{
  "balance_bias": false,
  "norm_place": "pre",
  "rope_base": 97200.0
}
Below are experts of layer 5 (counted from 0) of a mixture-of-experts language model. Rows are named gate (a neuron's input weights, with its number), up (a neuron's input weights, with its number), down (a neuron's output weights, with its number) and show model dimensions 0-95. Each number is 128 + 32 x the weight over its row's rms, rounded and kept within 0 to 255. Numbers have three digits each.
Before each expert's rows: a language model's description of what the expert responds to. This comes from a sample of Wikipedia text that the model never trained on.

# expert 10
Opening quote marks before quoted phrases, especially after from, to or 's, plus first pieces of words like un-, im-, we-.
gate1:117146113108150108139149124151157121151141130146135164179075141121010112130047081145125178095194108129112102092113154116181122141126063139095125081099166133151102119117130078096167125101132102158103127186077138141100115124105145114159110072133152128162085155135171121084143127113041108140
up1:116110153177118140089131177118130145151141126149160135148097136163099128086113026145139093126119173134060133144101160126206168103118112161076120085084166128153106104076137185096112127138125048159097124149155103119087100176086092131148104123109109185121103174169122087080120111119090092138
down1:098121093180136126165109158140172079171146115134119186152085150126113147087108130123167075129118135098145143156132078110195132045152154093185096137120145161122163081082080101111128079144071152127146202146183071142115127100138098197104139141164136137074126112122110142083137110145094150097
gate2:121111147191135171156078094068102164187153138110090104147124129160140089113182137108134102122098087143150131159127132105184138142125127105096140124125116184107078090149108152135079095100152066123200172104163124144130184116158127083113165125108105079124122120134129111179074123129244121144
up2:111082186093160073090127128180174093084103115132069120143165113072112146125105114125153127124182140147140123156139156109192141171135095150124128136086206125133121114082099105137126143114141134094093071090102128084114111160152130193215038136152115170112135121127113090076106124133090139129
down2:121130105132139187192175147152113146170108125132082115110091150092100125157100157129112145144156178134090153121123190106068162154129099152114130214106113134100135151130148128156159115111158150205195160169180159098130129147076127074161108147102115189127207133076164167119122124145148116163
gate3:148155128164100156140139100077101179086129124115176072086139128092141098113185184076118077128155182152148134129119074119095067228120150106151127217145097151107108128180147162148132132170123144095144168182129116120118168164151140127085128076119120145157121112123145186149116119149167145112
up3:111145145184095137168131119066115170109168136090157120088140111116073085130169118086113095145057150128127164201110118118095159217128169124161154131116115148158153110154150143106137135116160081104126209148174129096118117129143103105067126179086092134118133099127090128123039125151177141137
down3:141099132161111079120175064135092100151181101099141127131083149115166122052170127142108134131124120187182134176103115119158153095142170091111171120117044172167138129120113110062179112109149094152150103176137114120091144140114114103078198115116097174124119093156108116162181104097129175155

# expert 33
Single vowel or short pieces mid-word after a stem, as in pat-i-ents, so-on, circ-a, pecul-i-ar, plus words like son and father.
gate1:085122165113094178096085142115110085185158171169136103124162101179090122099159202163108158113118160091092181149123141107129125107129127111100117159073102160157117128091168085124111156133108167133132131098181084163137116133166095164134137111090161166114136126198143110163129142082129022087
up1:098134129088143111089137091177113151143138181149139083093185092135076090099144170117143191170170150115106138101135101090101174110133155158155175021069081131114131163101098112120148132140148163123088109166147142172107132101176086103153132150128129135098077101152145101148103120169084172075
down1:102188156140108101151169202145086098155164091136158090185060112101135089136029084160169137097070143150125102128144156189125143104134116152127147190128152090100112116155111057117144169128100132127147119122151092138145146108048129121121109158184168127128155126112109089154122111126176138145
gate2:086076159153122110201105154146124127125132125080101163151117136151078083131173143100097147132088154147111141146128063151158110124173132106163158067152152106155139063104152065076163116114150173184131122109177161140078115143145132129090133141053121098167212118124105149060117134152146132111
up2:100111168168143163132131123162143122149147133130171125168180131147079102117105151098120163140148115111098177121128116167174117125167143141142154130076141158188072079169102077185083157114094162179125133086085158119161106140139052097091189109068114144136179121151124081168123151139076076164
down2:078099108107175102039114165101095136121172115168117118136074090127130144067069089184165164127106122158140159168095117154112097111122109138142120110102076151091141174124161067123126143089091144109136139105184104123097161090062177141169133121122086120127158089179161130135174074120111154092
gate3:142120187106150121109115094089185153085166054137079114137131120070131148158148097073120117145089136125170078138135071142129094101087119144121178161127084112108108058117075144136094136159118106118111094112151140095123132089156127161089194093150091136173208139083088182090111152135125160134
up3:123111152141117107151157053142136164114073090094147122157166116099115105179103138023113163131149100146163158102174061158080150162063139172091114114078101152124121131162121098126090151103108169123134169167168141176166131112148153139108176062118106118145100128054119152145136160139100122141
down3:147080124144067103124161160160170175130117134099152110121146142131142111078131135146156200154125126124148131115168201110180109190155122036192117104087142105155138134166106096121124138137089101113135082096170153135124128140146109135137157166070120186126179105069163115093114121189174095162

# expert 52
Final syllables of foreign names, like Teng-en, Vill-an-ueva, Jerz-y, and common English surnames such as Jones, Williams, Johnson, Taylor.
gate1:154123091119114119112100141101129128111135125093105087066153120143077164118108150157093117078204137141102118132106137151107144135119196154152143076145083105133104088169163122139128144189107127118144121103149146137030142090092113166146115071052119111089113118187165149114119094138111131233
up1:150133176153084146068089155133164069126179095147110102092124145119096127137114109041120130115153199114137183154044083157157156126145141181128134125141179112159106108178138103133138163180147096116100128082119082165125169130108087121162106081099148111145113146141145037142133106141131090132
down1:119114124125074125137134095112166184150089139151147121101113100124138129090144096175121057189095071165141163073127083144132112150101092119096148163157083151109124141123113161073085158121146124165169100161173149139155120129193159173098073136104149076113237162135131100126111111085152105121
gate2:138150173178130154192153135061059165135122162144140117146171165150137135139141117198145167190064096138123174088132108093143123160107130098115103096116114125100158187144192132178094140130132146166139171123138104166234139097137121081097142143100102113133123128122100117153100116165131169084
up2:133146173189125107174181133158116115153107129121113105096185198145139113101080139191144147176131095125203170123112106145108147111102071069135130091111111198084159140108165174098058106107152163126148127108111184172182131126121147126118089166108146081174120127100150111153127089166130100132
down2:139142107162077144113143116092091153087184113130145168076109137074076147125138113117149111145157147144121119117147082214195134141115174189118095156125089117158096126094166130143102077128139168135123065107158112136107111133121145150137192149126106188154124087156052175121108116165198159169
gate3:112148114126096099106092113169090134145173171159115132128131175175128098129208125162076145130074112066124128165103114118158127136139090142086178213088148173148084087152146127112148166087196157114123138082134139125101098127179139126089136178119114124186178128119170128169054149098123135114
up3:149121126136133088141114095084171108162134141188127144135037141109112103165171145170099066089076132123176125135170123099108044132127164172132128116135078148163108111110188101115086132108131141157140088209102152133155102110118083100120162141158134135114126127170136099070115155196142077165
down3:101081116150073162137080127101213168113141154140130114131134160125057116153134165116103105169178153148089110117082161099115160188112081156106132102109093118164070102130163101122131087182158139184120132163120130105067194143162128127158102114132134126087109093136114122175147180116126044141

# expert 3
Adjectives, participles and nouns after "is a", "was", "as" in opening definitions, such as close friend, elected, based, known, according.
gate1:074172090119106175149173200092172174139143120165192112109075113179095136083164112082103143127078063223110176145130147154168145098148140124114141149142132089099142119100157127149180075126126122154163125118113124164152180085165123101156183140093155120101134147129124149126117134151135085160
up1:136162137094122087111040118140158136129131149084110172072159102103130088116133107166132131122122164106142089127096136128108123136118148115133120200090118094173177098136171155182025090151091156140137146072075127085110139126168106104091153132125117126115159173131124177115094092059161127066
down1:103083170132148115117083095116124067089110141046126127134111205110082107088071161082133140094205159155173166151106132129167136102091122131138128113090094176181136099130144100145147131125148106127167109131151083161183098103120176122139163125129186203085137129147082102163102131135135125172
gate2:084128181102139155120106156094162140114149125182157103120116102119132107073109103145156152117175083187111097132165139163138173121108087135192098146180150104081109135110193112146076111162090156106134151129134126108169129109143151131110146143198170149123140096144180152088145171085191175038
up2:112104100148143102161166121086152201136136113093077153141097117114119167083163113123162135081149163134097148153170124102169114207169101122202189172121149138137167207121157198125122154127055150146103110170176114103135157126164173130172121141135175162106168142109127118107133127111178122125
down2:147094145078107091137121052155140157098121165076161148132134070099079093123066060199100160094159083168093146089111169188115140115127149142123163157121109157153173199149187133127096104162112160130120117117153140162148133151128074071146175124088138133134149079094106133146152148109108138122
gate3:150114125065119150167114116051110103132097090072068127051122148135088155159087163127144128084175129141076147150122143113108127101147079161058185182123115107140161052180126104115107118086131166140103115142086161164141105082189178125148148126158139114192114127153108117129111140145135145109
up3:051117197127121103067133189122156135178119144123124159136119127177073141179117099104067140139137123110214130110109145142133131136136114130126115080130188103141093075160119150137157087159085176140176166168093151163150164110128129082147166131051128156137112144157118063169118170133118141111
down3:173095129122152194143083135127156136067178043142182099151140134099145078159114184119124130129130096108142128117086101118126102138104107112162168134127177147076081161166133111167093133113181059075121089129107135112108180154154128079146141098147167090156118099098145163097119132213102098130

# expert 27
The "ire" piece in Fire and firefighters, "y" in They, and middle digits of years after "20" or "19", as in 2005.
gate7:094153115136120121098127098171126100147151139185185119070123098138127097106156165125136126190121083101110130129121130143118185076175148158060167118139124168157068131140120160122115110101131094040130139072114051133125131119097112136105165096206193156136122154153172184165096138131133133162
up7:117126135114120130105178085170166079084174118106187183107105143180136079055151160159158169131101097075142132190109116148085126165130141113127109146161147163142122109188130172128162063089107104141116178066177078145126114145159112131107108096118172136105092139115102173129094148162126123189
down7:116123100124079097138121140092129115135104117096157138133093065184049140117073159181108122104089122098113076101174141140122149117151136118144100129100152127166118095128103166103126131114116131175089140149143096141099149124103159202186176119056045141085156095104122123154101076113113064190
gate8:145165081140155135087064097117128120144118130139129184114131158165106153189189123148078117100183131182125084115160177115116180187088111158085150177155090099141121092129148168106073118136102137102158105128131036153115078120154101120130157079081183132090153144141176117099148121152152115139
up8:153144133121118082133163116100129120134153112175137127106152097139140137176111129141106118172164108169094091154111175084104169139117118164131160155167096075126146087196169153169170177168077033104153115175117117109102124197102140103163199113096172100119164107156131123097115099174184145151
down8:121078104178113166122049127136042108092138123128158161116111080105137111116137166125210186107131103139130135075148099070163125121110170103130141151127104087134138108070135097090149098135149167116135087083116131153135064127087086141112154173096106159099072134139125146084152156177113150065
gate9:096093158140109144175102124165095091157160115140132137107141129161102103035106075164166137092136142136087100140114164107159154130130131137126136118118124176188106088151137090090090110098144171178138148130168116091135137126192131057156129150076136188063121141140154099142171099200190088146
up9:134096107086123174152162137120120103112189123129111177150150161148138155059154091187141106089162146155124109093137133151129126161137145065152078116051132123151101074120091093142114152140138109174139137132185132134101124140162106040156101106123137168076112091177135062137174094194171127114
down9:158081124141057163170141091188102168147131126155110095113082194137136099122126130156200165101148158174156146112086114114054171089137143087116157161118105120064148139145154146066151198117101160132110143102120114121118158141143117148168096127120182142113141125129129183166063168175162146140

# expert 6
Common nouns for groups, places and works after the or his, such as company, album, town, government, club.
gate1:125123087113102153119170110071151139127098139162128149127079150100137099083117144185106116126094163117083147117086131122054153156143056187179124126105121143141110144108127100119131183153117126056102160082107101080123100170116104118158130188128099124108165238119133112166180079145122104153
up1:099104099103068120098156077064109084157110143125136106190163132063109125105110149121094113149123180156143124136111144130038119119096085103165139051118126115146131107109133088127096156152119108101108206082108148104120083170112098099207151164169169097157149180170133109105147119119099137127
down1:107136116172171034065120110137095111105179127150139099126113152177176105103094092128112128171175129171124104147141088154202114128173181128160082117150135127095107164100163165152115072133167125167112177093141138162175150164041112087133108153108118123098122105136158142075144120135088102115
gate2:080134092117127173145108137094124155149087157060127094138146123187152151106167165095112137124131085144211092141086157148136079125093121113088106104087172136124159148114134092129073139142181106117110233085115139151138124098158128145107169172159151117117165077120125146070096147163137197102
up2:168145109119146100142144142143110143089083146113189174089106116042174190093127096135131137098148150126135092145113141193145125176130109180163096104142131140058102179116123101173142141088149158129116161145166108156120117092155097141061132103122155172103017111112127139154129156135085088116
down2:161064178108121082064150109126127170076100159129067155125155110080118145159111176142136131150134109130119090162187136110147158109096117159146086087107092128125215155108106163154079120141141106157043149082129119165064119174122106169099119112146075165127119123096172127112190141105130122140
gate3:109099122207112140088136060128098090126131148153132116088156121155122087132098110101123159130121112121144148121083141153113181065087130129100122176103124095106188100186054132142119079121124070144201146138147152111151156119117097100139181082116183048081145164114117115139150115188161143110
up3:106137123162089164134116111155193132154115167160131140114122100089133102166132060133131110057113111112124141125158150157115208088073092021125119140100099127098160113123107196088129078105108081134182154157165129118126149135117072101116084086136137104083086123126096104115133079127136101075
down3:146070052169149124103166181202162129150133120147118165114100087129124140107139141113130108112129075087119137130166116123080118089124127193115112127080132068184179098085121135169192109122103052111102134069155142146091101064128148155130130170109120070114143115140144095131163141139063129136